config.yaml
num_hidden_layers: 9
d_expert: 32
d_shared_expert: 128
router_score: "softmax"
normalize_top_k: false
routed_scale: 10.7
balance_loss: 0.00518
lr_router: 0.000814
vocab_size: 8192
norm: "rmsnorm"
norm_eps: 1e-06
beta2: 0.95
max_grad_norm: 2.0
batch_tokens: [32768, 65536, 131072]
max_steps: 4716
Below are experts of layer 6 (counted from 0) of a mixture-of-experts language model. Rows are named router (the router's row for the expert) and show model dimensions 0-255. Each number is 128 + 32 x the weight over its row's rms, rounded and kept within 0 to 255. Numbers have three digits each.
Before each expert's rows: a language model's description of what the expert responds to. This comes from a sample of Wikipedia text that the model never trained on.

# expert 52
What it handles: Greek-Latin word pieces. Middle pieces of scientific or learned words from Greek and Latin roots, such as diagn(os)is, bibl(io)graphy, syn, Croco(dy)lidae.
router:121148126078108147113127100173099112060118149135145181072161166124110087105187142126119133117173099184123163089079067111101119160178163162140133105141077151153146118112191077133052121138125113114147152144128134196186113097167141107143068159170058166071113172163073156153132149124168156144079091115123128150125156168129113107203162141106185113122124121116107138160108129085126118121189178193102189120135152128181071133173092141154104142121173161108115097137142118170118164157127136106085098108134111147135136084138086159118158114221095047094107098161115140127131129127107124078136128136193110128163138107110140106134108110115142096114155168055069149116123180108081107128172121145117125163108105141084140123144099077180119172154138172189113146099101153149182103117066181

# expert 16
What it handles: Formal institution names. Words inside official names of laws, agencies and companies, such as Act, Agency, Ltd, Railway, and the connecting of.
router:089140173110175189129108100077140131174139152097119136090144120095151128114096180120151145194098084149167114138104129100104094146152141104129125119156121129114133184126101129111133169061142097157129118100119131165142126096173174067054155096163104144097115097152171096088120121074120134102167113115145122149129151173117138191138103139079107072084125165143112097065085109159153123160133084087096125089139087115176118149127125118113133100154197080083162082173147084166051183117081094151133149052123120078107198174156114061117216100113146170133154105109130120120134061149149097135126078106161111072117141069133157118120058104111112127159148171135058118122113150113076129097145105129115110117093107124157084119155091071133040097113189127140094158142102098123149091117135093

# expert 8
What it handles: Mid-word Latinate stems. Middle pieces of long English Latinate words ahead of suffixes like -ed or -ment, such as de in Undivided, ne in Miscellaneous, icate.
router:057162134128144152104161094128113117083058130112157093154149098116108164103126171104148143114058140189069152107127108108146166123177151129130156116117177142109137174147143102136135095111078127151140124138157135142195133145185128176186160133098181178111135120079155108077143138129115081148119144155145181157096058206118082114129111112181129119170088114072103118146086151093080184127106146143095191115147144192126159126181151187084118135139135169153166152072126125091126112216138155154100113143131154177131177132127149122134116062114164172142128181145125207105095091125148156136169098085121097134184109087126148122134072111113154157139081151160130116165136172169130094079079088140187163124124119120099147107162098116128179075149142122146175049097136070133114091100095142

# expert 58
What it handles: Infobox and encoding symbols. Non-ASCII byte pieces and structural symbols in scientific infoboxes, such as Scientific classification, ChEMBL colons, and leading pipes.
router:142090134064165129146115105165187120124134130092161159168189197160090169150066146169120153137164082172049081114145116143144099162158105122142111120118155161130148106197124141147159143103164089141155123103137059167126110140142147092073093144158115114118133141141150142179095129058160143096133099146129131055149142115080148098148170129100095117141201196182074152201137106139084106163097071104143083091145110181122116118103087133110129096135165089083122156126061099126127054143102145105144128141117170069172098125074157065095151124152071081061158135100134154113145167164109099117122130138134133094081085097167104126143102090089111087091131121107122133161177131123060124097146115203079165136127123168089123112128084127131158146141126096084093147094106142086072130122130131

# expert 50
What it handles: Infobox line breaks. Line breaks ending bulleted infobox fields for villages, politicians and species, such as after postal codes or District names, plus table separator pipes.
router:151146128083180114089117062096114107121114132201148156125114168115121165161088155169144159133165183183112119072145105131102164133082142104094180094168165145116130073122156093186166144152116131140141160146130157072177168093133151065076064090085172103088153111153142094145100101131132072053106083145102070154148127111099161156174117151136085147116103121131148110136105150121150069082146119135114158167155123053132152147104141130142133104142097127139093169128125166164138050081217132107127066138185114078150107161082119180100088125145157129123133114119158175102117119114168109139137143183157121092126066089152113171118104097158095080085151201109150104129144104111120131088111138094126095124131088155179105121118122133193114151093160092045136083114137116062115149118167172

# expert 47
What it handles: Sports stats and tables. Word pieces and labels in sports statistics, rosters and tables, like R(ank)ings, Feb(ru)ary, List, Match, Opponent, Format.
router:080109156114104111115087079123141167101124140112146105104163045159118178166086198103116124204065122085078148151133111101172126117122133178178112114144144155157105101081162190109129128157148158114191122169136146073135123145116106139109096070141159125141156108122153175158123111146070089116152107102070146184110106111138157122104105092136084118136109185080135100105122126137156135120078148090154165170097143103148121190218099180129135154148068068082116155066121128106130099127132104172137118168140124097101158090094116159114139072121169192130132078119139131064104144135049122164145061145136177125179151143140083130147082165179179170202150129125142142143114110123130106128098126153168115153070136120153147179157156127092157064108168142200136122108181137124135154098153121

# expert 4
What it handles: Proper-name initial pieces. First capital piece of a club, place or person name in sports tables and football prose, such as W(rexham), F(K), Tam.
router:102123075095095127117089189151180162127125136110137104115144082150127134166049122078112086149125119082155170126141122121106170123108069111106065161162136127136124149133123149133116129138080091153136097110150054087105092119153125113092143114196147134136115098173132157171128169130183128119189139103105064177181112152085117149140145135139076105122140086131101076124198083118121135165120150106170098121098129151124160155137109056086120124144118082088108126104128150138085134127143100129112170075103116077189151102065149170115102182092160164101109131109164061100141108088111119144144135179141164074165137080162086146115109087144111146145141146113096146100187105079148204163137157107065095162071112095122105086181095094157137135092169137077091174112235106073126104101102126

# expert 19
What it handles: Title-initial words. First words of song, album, film and publication titles, often after a quote mark or "of", such as The Hollywood Reporter, My, Your, Love.
router:084160126156127143150091213117162112146164160119110068138195061105163137171107139147091141152143064152175141074163135115112096149123137135125115110132098092138144221151076129150120116082083113158176098093114053090152093104137139065068149125163129125165137132133149138097132151119138167154140101113136097084139141122145073115116129129161099068140069190129102086115147125196076076157107110122125122156132114179134174105154096135140160061140164100140158113085124144073106199134115099150154198144187075119144184094154104113144124160134149170068165163130154152098167118177168187136128116136158121131118127075132121168089113133105119165172128151151087150139171086130163126145077152127064067079109147074099125177156109092130147083120116141152105120139132070122136056152114152

# expert 42
What it handles: Infobox field labels. Bullets, hyphens and field names in infobox lines for places and species, such as Time zone, Coordinates, Elevation, Summer.
router:077142080094115127129136167148150142102162122135153174135158120144069085128148070100102155151106135133060129078125103083154168117175197065066112105094158156098106103107128098185173129136161099131161130162162161101137082140177202085044167124069128149141134141168159143101118131087195130153119105108083134139112073140156098107122136101089097069066101130166147099166114118142166120090117175109150136128133150106141094160131098137119117118154063103100134157075194058135139068101108203121127064156146122079129109186103116091134098154145115071123116133125156155107149108117165109167120199119149150173174119161167080125104126106161177096087163159121100128149138122082112092109145148097149150150125158149159161137131137104179080163106099084097077074112141074087134150140167165

# expert 61
What it handles: Surname and place-name endings. Final pieces of personal surnames and place names in tables and lists, such as -ić, -ović, Johnson, Smith, and München.
router:091115036107072140149107140099124102104155120060128082110157113170096149119106145162116093111109200109150121151086106173129123116115125154132097164137138100148196094059156139122143173137121092193095159130113170129102137196147143136165121101139102187109091154124184141133091073109128151129185145182145136134109119103097081150132072135149174148129163124130144113095118125176123147097131143110152109141109123100155117064106137065129095144094092145072096140115104160110100064106139158095133138128068140065069090207094167172154144100113105129053138062140075151100117117167101104131118152169180150121135125093094098144085135113122099116120125109166164179097153123126169103102133123120080186185117105099153076126077185151096127132131121079099104144116220119151083105179050127